Below are experts of layer 7 (counted from 0) of a mixture-of-experts language model. Rows are named router (the router's row for the expert) and show model dimensions 224-255. Each number is 50 + 10 x the weight over its row's rms, rounded and kept within 0 to 99.
Before each expert's rows: a language model's description of what the expert responds to. This comes from a sample of Wikipedia text that the model never trained on.

# expert 52
What it handles: Adjectives and word endings. Common adjectives and word-final pieces of adjectives or compounds, such as outspoken, cold-hearted, popular, modern, similar.
router:33 54 38 31 51 43 61 61 44 60 31 57 40 38 56 46 81 60 62 52 63 46 51 55 35 66 57 42 34 63 62 53

# expert 10
What it handles: Person names, titles. Given names and role titles before a surname, especially after "described by" in taxonomy, such as William Schaus, George Hampson, politician.
router:50 50 49 62 61 53 42 64 39 67 41 42 61 50 65 44 57 54 47 47 50 44 51 47 57 45 45 40 49 54 57 56

# expert 59
What it handles: Ordinals and rank words. Ordinal words and suffixes in league divisions, placings, centuries and units, such as Second, Fourth Division, 10th, 99th, third century.
router:26 53 37 40 52 51 54 59 46 63 50 43 57 53 43 39 44 50 56 43 41 52 51 53 44 47 62 51 41 57 55 64

# expert 1
What it handles: Mid-word name pieces. Inner and final pieces of proper names and rare words, plus "the" in formal titles, such as Bo-tan-ic, Tuske-gee, New York.
router:48 32 43 47 66 51 73 55 45 50 29 64 48 59 47 38 60 45 45 50 59 40 43 41 32 60 48 45 36 55 48 66

# expert 9
What it handles: Engineering purpose connectives. Words like to, of, with, could in technical text on engines, ships, aircraft and weapons, as in fuel to give, designed to produce.
router:27 33 39 37 54 44 37 51 58 52 60 31 58 61 57 39 63 31 64 50 63 36 52 63 39 66 51 48 40 47 63 42

# expert 17
What it handles: Copula and auxiliary verbs. Forms of be, such as was, is, been, being, became, after it, which or a subject, plus stray mid-word pieces like ex-c-retion.
router:46 51 54 45 50 59 56 39 57 51 53 46 52 58 76 41 53 31 53 43 44 41 44 46 56 60 70 36 47 61 54 40

# expert 46
What it handles: Sports and profession nouns. Nouns for teams, sports roles and professions after a nationality or sport word, such as hockey team, head coach, footballer, politician.
router:41 42 41 51 63 46 46 61 45 73 58 49 44 36 73 34 52 46 57 46 49 49 45 58 57 53 52 40 41 51 73 59

# expert 48
What it handles: Verbs and stats cells. Light verbs like take, make, was and declared, and cells in statistics or census tables, such as pipes and "living alone who was".
router:37 38 38 40 49 49 51 54 43 56 49 62 52 40 55 44 51 41 66 69 51 26 40 55 46 55 42 49 53 49 59 53

# expert 7
What it handles: Sentence and section starts. First tokens after a full stop, newline or heading marks in prose and reviews, such as In, The, According, However, ==.
router:48 44 46 48 56 37 46 46 41 65 49 47 65 48 48 55 81 52 48 54 59 51 54 56 63 40 39 47 45 43 46 55

# expert 34
What it handles: Line breaks, headings. Line breaks and heading markers that close tables or open sections, such as Personnel, History, Career, plus table-closing brackets.
router:33 59 55 41 67 45 63 47 57 64 40 48 51 46 58 46 66 48 51 52 59 38 42 58 53 48 50 50 52 48 70 71

# expert 33
What it handles: Name hyphens and parentheses. Hyphens inside double surnames, surname endings like -ensis, -ić and -yev, and parentheses after names in sports and taxonomy lists.
router:47 44 51 38 66 41 39 58 44 59 41 50 40 41 50 32 44 45 66 36 50 47 45 41 46 53 49 35 41 42 61 62

# expert 5
What it handles: Clause boundary punctuation. Commas, periods and clause-linking words in biographical prose, where a new clause starts, such as and, but, which, where, although.
router:44 40 43 46 67 61 65 48 46 60 46 54 56 43 55 38 69 40 65 57 48 40 55 59 60 51 49 35 41 56 63 53

# expert 6
What it handles: Scientific name fragments. Word pieces inside Latin species names, disease and chemical terms, and abbreviated genera, such as p-s-oriasis, Ph-os-phorus, and B. pneumosintes.
router:41 44 52 48 67 42 57 43 50 47 33 49 47 47 61 50 61 49 63 67 58 45 46 39 64 57 48 47 34 46 60 51

# expert 40
What it handles: Rules and system nouns. Abstract nouns for laws, rules, documents and systems, usually after a or the, such as measure, statement, resolution, theory.
router:51 41 35 49 65 42 55 39 43 57 49 50 43 49 59 56 55 42 54 40 47 48 18 36 39 76 40 53 34 32 49 50

# expert 24
What it handles: Sports and name pieces. Sports league and award names and pieces of foreign proper names in rosters and tables, such as League, basketball, Best Animated, and Zam-or-in.
router:39 39 39 45 69 68 63 58 40 67 41 56 48 69 57 52 52 31 52 65 62 39 51 61 51 61 64 34 37 59 51 44

# expert 18
What it handles: Coordinated list items. Words right after and, or, & or / that complete a coordinated pair or list, such as others, these, south, and Railway.
router:52 40 52 47 68 46 54 48 35 73 48 53 54 57 66 33 46 42 56 43 57 42 58 59 43 55 49 53 37 41 52 64

# expert 15
What it handles: Articles and coordinate colons. The, its and their after of, in or to, plus colons after Coordinates in settlement infoboxes and pipes in tables.
router:53 65 39 46 54 53 52 56 52 66 34 40 51 53 57 43 62 35 50 58 54 54 37 48 35 68 44 51 46 48 55 48

# expert 27
What it handles: Music instrumentation terms. Instrument, sound and design nouns in song descriptions and personnel lists, e.g. guitar, vocals, synthesizers, lead, strings, bass.
router:43 64 31 45 63 52 61 62 54 61 42 55 42 69 72 32 63 45 54 65 60 45 46 52 52 47 41 48 48 71 63 67

# expert 44
What it handles: Determiners before nouns. Determiners and quantifiers such as the, all, every, previous, following, this, after for or of, often in election text.
router:47 42 41 44 58 52 56 59 44 59 47 65 64 61 41 55 60 34 62 59 44 50 45 61 55 57 67 56 48 41 54 63

# expert 37
What it handles: Foreign name fragments. Early internal pieces of place, brand and foreign names after a capital, such as Co-im-bra, Fami-com, Ker-kra-de.
router:34 34 58 55 58 61 56 64 51 44 44 42 55 51 59 48 62 26 70 54 51 41 55 57 50 65 66 48 33 50 66 44

# expert 61
What it handles: Articles and determiners. Articles and determiners opening noun phrases in prose, such as a, the, an, this, each, another.
router:44 35 50 47 44 55 59 55 41 54 48 59 38 54 50 43 54 53 48 39 49 34 50 56 54 56 49 45 44 60 50 59

# expert 51
What it handles: Subject pronouns. Pronouns he, she, it, they, there starting a clause before was, had or is, plus occasional mid-word pieces like ke, le.
router:37 55 47 46 45 51 43 35 52 53 52 56 65 51 56 53 77 36 46 67 58 35 47 42 49 46 43 47 46 41 52 53

# expert 25
What it handles: Field separators and colons. Colons after infobox field labels, table pipes, list numbering and sentence-final periods, such as Postal code:, PIN:, 1., 4.
router:26 36 41 43 61 57 38 58 58 64 26 51 63 65 50 44 63 53 45 58 53 62 45 43 52 62 49 53 53 38 51 65

# expert 3
What it handles: Clause-ending punctuation. Commas, closing parentheses and closing quotes after a noun phrase or title, before and, which or who, e.g. (AO),, "Kiss",.
router:45 36 39 33 59 45 48 45 46 62 45 59 46 45 49 37 66 48 55 43 50 50 46 46 51 48 57 37 47 61 70 49

# expert 26
What it handles: Germanic name pieces. Word pieces inside German and Nordic names, especially umlauts and sch (Kohlschreiber, Werder, Mühlenkopf), often in sports tables.
router:35 57 62 29 51 41 40 32 45 49 36 30 56 51 53 53 57 30 63 64 50 41 45 41 46 52 56 30 43 44 47 47

# expert 62
What it handles: Conjunctions, list separators. Connectors and separators such as or, and, slash, semicolon, and line-initial list hyphens in infobox and list text.
router:28 42 29 48 55 62 66 52 51 55 50 51 61 51 52 42 58 22 58 72 47 44 49 47 58 42 70 39 34 49 55 55

# expert 8
What it handles: Possessives and at. The preposition at and possessive words such as his, her, its, their, and 's, mostly in biographies and descriptions (at age 17, Thibeault's).
router:57 32 57 59 58 52 57 40 52 53 53 45 57 46 50 37 62 39 59 48 53 25 40 53 65 54 45 47 44 67 56 35

# expert 56
What it handles: Main verbs and participles. Main verbs and past participles after was, is, or to, such as released, born, used, found, married.
router:43 43 23 43 59 39 59 55 45 56 41 44 55 43 57 45 60 46 60 36 53 35 49 52 52 44 56 33 55 43 47 47

# expert 47
What it handles: Football statistics table cells. Pipes, slashes, zeros and blank cells inside football or sports career tables, plus fields like Apps, Goals, Position, loan.
router:46 53 29 41 40 54 38 51 40 62 49 47 41 44 41 29 41 54 63 64 42 52 45 52 56 46 62 47 39 49 62 44

# expert 30
What it handles: Physical descriptions, measurements. Descriptive words and numbers for size, shape, body parts or medals in species and object descriptions, such as mm, long, underside, and star.
router:50 44 43 35 61 43 57 59 54 46 33 35 43 37 45 30 55 57 49 40 40 41 55 59 50 44 55 35 41 48 68 58

# expert 29
What it handles: Prepositions before noun phrases. Prepositions and linking words before a following noun phrase, mostly of, at, to, near, called, such as, in the family.
router:55 39 44 58 53 50 51 61 50 42 41 51 75 42 60 41 71 47 60 53 60 40 46 56 63 51 48 55 50 55 59 49

# expert 60
What it handles: Auxiliary and linking verbs. Forms of be, have and modal verbs after a subject, such as was, is, are, had, would, often in quotes or census lines.
router:43 44 48 46 55 56 50 41 52 56 44 47 59 44 58 45 57 30 44 54 44 47 51 49 51 55 65 37 48 56 46 53

# expert 28
What it handles: Release and award text. Function words, list dashes and section markers in film, album and award sections, such as === Marketing, was released, Nominated.
router:44 62 48 43 48 60 57 47 56 65 49 62 49 64 54 48 56 53 42 53 44 57 27 55 50 54 51 37 42 55 55 52

# expert 35
What it handles: Place and name starts. First capitalized piece of a proper name, often a place after of or in, such as San, New, Ne(jd), Hor(muz), West Bengal.
router:32 59 46 44 59 45 41 49 27 43 51 40 57 46 56 48 57 61 64 50 50 44 53 53 42 60 41 44 38 60 44 51

# expert 11
What it handles: Table cells and agents. Pipe separators and line breaks in sports or stats tables, section equals signs, and the agent preposition by or via after verbs.
router:50 43 49 46 53 49 34 34 42 53 52 54 55 48 51 39 48 48 56 63 45 36 53 56 45 64 47 42 48 43 60 57

# expert 41
What it handles: Head nouns after determiners. Common head nouns after the, his or their, often followed by of, such as town, site, death, nature, season, friends.
router:42 50 47 43 55 41 61 69 55 68 48 48 57 46 52 57 54 51 66 47 45 48 45 50 35 54 61 46 39 40 57 58

# expert 0
What it handles: Prepositions of place/time. Prepositions opening a phrase before a noun, especially in, during, into, within, until, and sentence-initial In or After.
router:44 60 49 49 61 43 64 61 50 58 49 47 62 43 58 38 51 43 43 49 73 54 44 48 56 40 59 41 42 55 71 41

# expert 14
What it handles: Parentheses and acronym starts. Opening parentheses before acronyms, and the first capital letter of an acronym or name inside them, common in party and election text (PTC, (LGBTI)).
router:48 53 41 44 49 43 35 42 38 61 59 46 62 70 63 50 59 37 54 54 35 35 44 55 49 51 52 50 53 47 54 57

# expert 20
What it handles: Mid-word fragments, table symbols. Word pieces inside foreign or rare words (Smorgon, symposion), plus hyphens, dashes, and pipes in sports medal and results tables.
router:50 44 34 20 67 52 49 44 52 53 41 45 49 53 60 52 68 49 58 61 55 56 52 48 50 59 57 45 48 56 48 49

# expert 58
What it handles: Name fragments, foreign script. Mid-word pieces of surnames and foreign or non-Latin characters, such as MacGregor, DeNicola, DeLoach, Chinese and Arabic byte pieces.
router:39 49 52 33 49 54 47 42 39 65 40 48 57 54 75 42 64 38 64 55 56 14 46 55 43 39 49 57 37 53 44 34

# expert 53
What it handles: Action verbs in careers. Past-tense action verbs after a person as subject in careers and elections, such as took, won, received, served, returned, elected.
router:54 47 42 39 58 43 50 62 41 58 54 58 47 56 64 51 65 39 49 55 45 28 53 56 47 62 66 42 53 56 42 65

# expert 23
What it handles: Section headings and fixtures. Heading words right after == or a line break, such as Career, History, Education, Species, plus scores and team names in match lists.
router:39 60 48 36 65 60 48 40 47 69 52 43 49 46 49 38 53 35 51 58 52 26 53 42 34 56 55 47 52 48 60 64

# expert 49
What it handles: Descriptive adjectives, name modifiers. Color, nationality and direction words starting names, such as English, White, North, High Sheriff; also mid-name d pieces.
router:32 64 42 46 54 55 54 57 41 55 46 45 50 35 64 46 68 46 66 34 41 37 42 51 51 45 46 37 60 57 63 56

# expert 4
What it handles: Geographic and institutional nouns. Nouns for land, water, air, roads and services, often inside proper names, such as Royal Australian Air Force, River, all land.
router:53 53 37 53 67 47 60 43 46 55 50 36 41 40 61 47 58 55 51 39 55 48 51 48 34 60 55 49 42 52 60 61

# expert 39
What it handles: Prefixes and media words. Word-initial prefixes like re, un, dis, pre, co, plus media nouns such as film, television and video, common in film plots.
router:37 57 46 54 60 53 56 53 54 80 40 45 39 45 56 43 67 58 53 50 56 51 49 51 46 39 53 44 47 55 63 61

# expert 36
What it handles: Table and list punctuation. Line breaks, table pipes, opening parentheses after article titles, dashes and semicolons in tables, score lists and infoboxes, such as Polzelo ( and 1–2;.
router:45 58 34 44 54 52 49 57 53 63 53 47 59 58 54 34 39 34 58 49 43 43 38 50 58 42 62 41 57 50 48 52

# expert 19
What it handles: Table cells and numbers. Pipes and numbers inside data tables, plus "no." in reference numbers and decimal points, such as Reference no., 0.19.
router:31 56 41 26 59 66 44 46 39 61 48 46 52 60 57 46 51 41 55 49 54 36 68 50 49 51 69 53 47 36 61 54

# expert 32
What it handles: Units and table cells. Measurement units after numbers, such as km, kg, lb, million, miles, plus table pipes and closing brackets in stat-heavy text.
router:53 55 42 41 46 41 35 64 48 46 53 58 50 45 58 47 86 48 59 40 49 48 35 60 45 67 60 40 59 43 54 53

# expert 12
What it handles: Music release details. Tokens in music articles and infobox lines about albums, songs, bands and labels, such as Label:, album, band's, and Released.
router:33 59 53 51 54 38 37 40 55 67 38 45 38 56 67 25 74 43 53 55 48 44 54 56 57 53 55 49 47 55 47 48

# expert 63
What it handles: Place names after in. The, New, United and region words like western, southern after in or of, leading into places such as the United States, California.
router:29 65 44 40 62 49 57 58 45 48 40 42 64 47 56 42 55 50 57 52 56 50 56 63 48 61 47 41 38 53 78 45

# expert 50
What it handles: Pronouns and clause starts. Subject pronouns and relative words (he, she, who, that, which), plus line breaks and == heading marks.
router:53 35 58 48 59 46 61 50 50 77 60 50 59 48 61 57 66 48 57 53 67 44 39 49 52 55 51 46 48 52 65 49

# expert 38
What it handles: Name endings, sports rosters. Final pieces of proper names (Garda, Roda, ville, ford, wood), often in lists of players, racers, and teams.
router:47 45 42 47 73 43 55 53 34 55 45 41 52 53 55 39 46 45 57 50 71 44 45 41 42 44 45 42 46 48 55 55

# expert 31
What it handles: Lowercase word-interior pieces. Middle and suffix pieces of lowercase words and names, such as ation, ing, it in amph-it-heatre, Acc-r-ington.
router:33 45 42 48 46 56 59 55 46 58 42 50 41 58 66 52 57 42 69 53 68 41 43 58 68 56 49 40 43 50 57 47

# expert 55
What it handles: Name-initial syllables. First capital pieces of personal names, often in casts, sports tables and foreign lists, such as Sir, Mar, Alex, Jin.
router:57 56 23 41 50 63 52 44 38 68 36 53 56 51 53 55 73 59 43 61 45 43 40 53 54 57 56 46 51 50 51 56

# expert 21
What it handles: Mid-name word pieces. Word pieces inside foreign personal and place names, often Japanese (aki, shi, ku), plus digits split inside numbers such as 2,397.
router:60 52 40 54 54 44 53 61 51 63 51 63 56 53 72 48 53 42 54 54 53 33 54 46 51 59 41 46 46 62 54 62

# expert 54
What it handles: Conjunctions and name endings. Conjunctions and list commas (and, or, &) plus word-final pieces of names and places, such as -sley, Pyr-é-nées, and Eric-sson.
router:40 49 42 38 52 64 53 48 49 33 34 64 44 52 60 45 65 38 50 53 70 35 53 47 33 70 53 37 40 48 54 54

# expert 43
What it handles: Paragraph-break newlines. Newlines after article titles or paragraph ends before new text or headings, plus some codes and numbers in lists or tables.
router:44 36 39 43 55 43 67 53 42 57 45 57 51 48 61 45 63 48 63 60 55 39 55 49 46 62 50 39 57 48 59 61

# expert 45
What it handles: Table numbers and scores. Pipes, score fragments like 6–3 and –17, minute marks, dates and decimals in sports tables, results and coordinates.
router:47 64 36 57 51 45 40 59 46 51 46 38 49 50 62 47 75 39 58 55 46 54 53 55 45 58 52 42 51 53 50 67

# expert 13
What it handles: Nouns after articles. Nouns and word starts right after a, an, one or two, such as member, person, woman, another; also hyphens and stray digits.
router:47 31 37 43 55 44 58 44 47 53 43 46 45 62 61 46 57 47 56 55 50 33 43 39 64 45 66 47 44 54 51 60

# expert 2
What it handles: Broadcast networks, numbers. Broadcaster and network names such as BBC, ESPN, FM, TV, plus digits and articles after on or at in broadcast and date contexts.
router:35 44 38 42 50 52 49 48 51 65 32 51 64 62 56 45 61 47 67 68 49 49 56 43 52 45 45 48 46 50 71 42

# expert 16
What it handles: Suffixes, abstract nouns. Word-internal pieces and suffixes of abstract nouns, often after a Re- prefix in military or institutional text, such as Resurrection, Retention, responsibility.
router:27 46 42 44 58 50 63 58 48 67 43 47 55 64 62 58 57 42 62 49 70 31 51 35 46 53 53 37 38 50 54 46

# expert 22
What it handles: Years and table cells. Years, ordinals and pipe separators in award lists and filmography tables, such as | 2021 |, 58th Academy Awards, KBS.
router:33 37 48 49 52 55 47 50 49 52 32 53 68 63 49 55 61 51 50 55 37 54 50 54 54 51 79 42 35 37 64 50

# expert 57
What it handles: Surname first pieces. First word piece of a surname after a given name, as in Corey La, Aric Al, Mc, De, mostly in racing and sports tables.
router:43 39 54 41 59 36 53 54 41 53 59 62 54 34 59 55 80 51 58 38 59 26 37 60 50 57 40 35 36 39 49 54

# expert 42
What it handles: Nationality and military. Country and nationality words and military terms after the, of or in, such as United States, German Army, Australian Militia, and World War.
router:43 51 41 44 64 40 54 60 45 63 53 52 60 58 62 40 46 43 54 52 44 48 54 63 39 58 59 41 34 56 72 50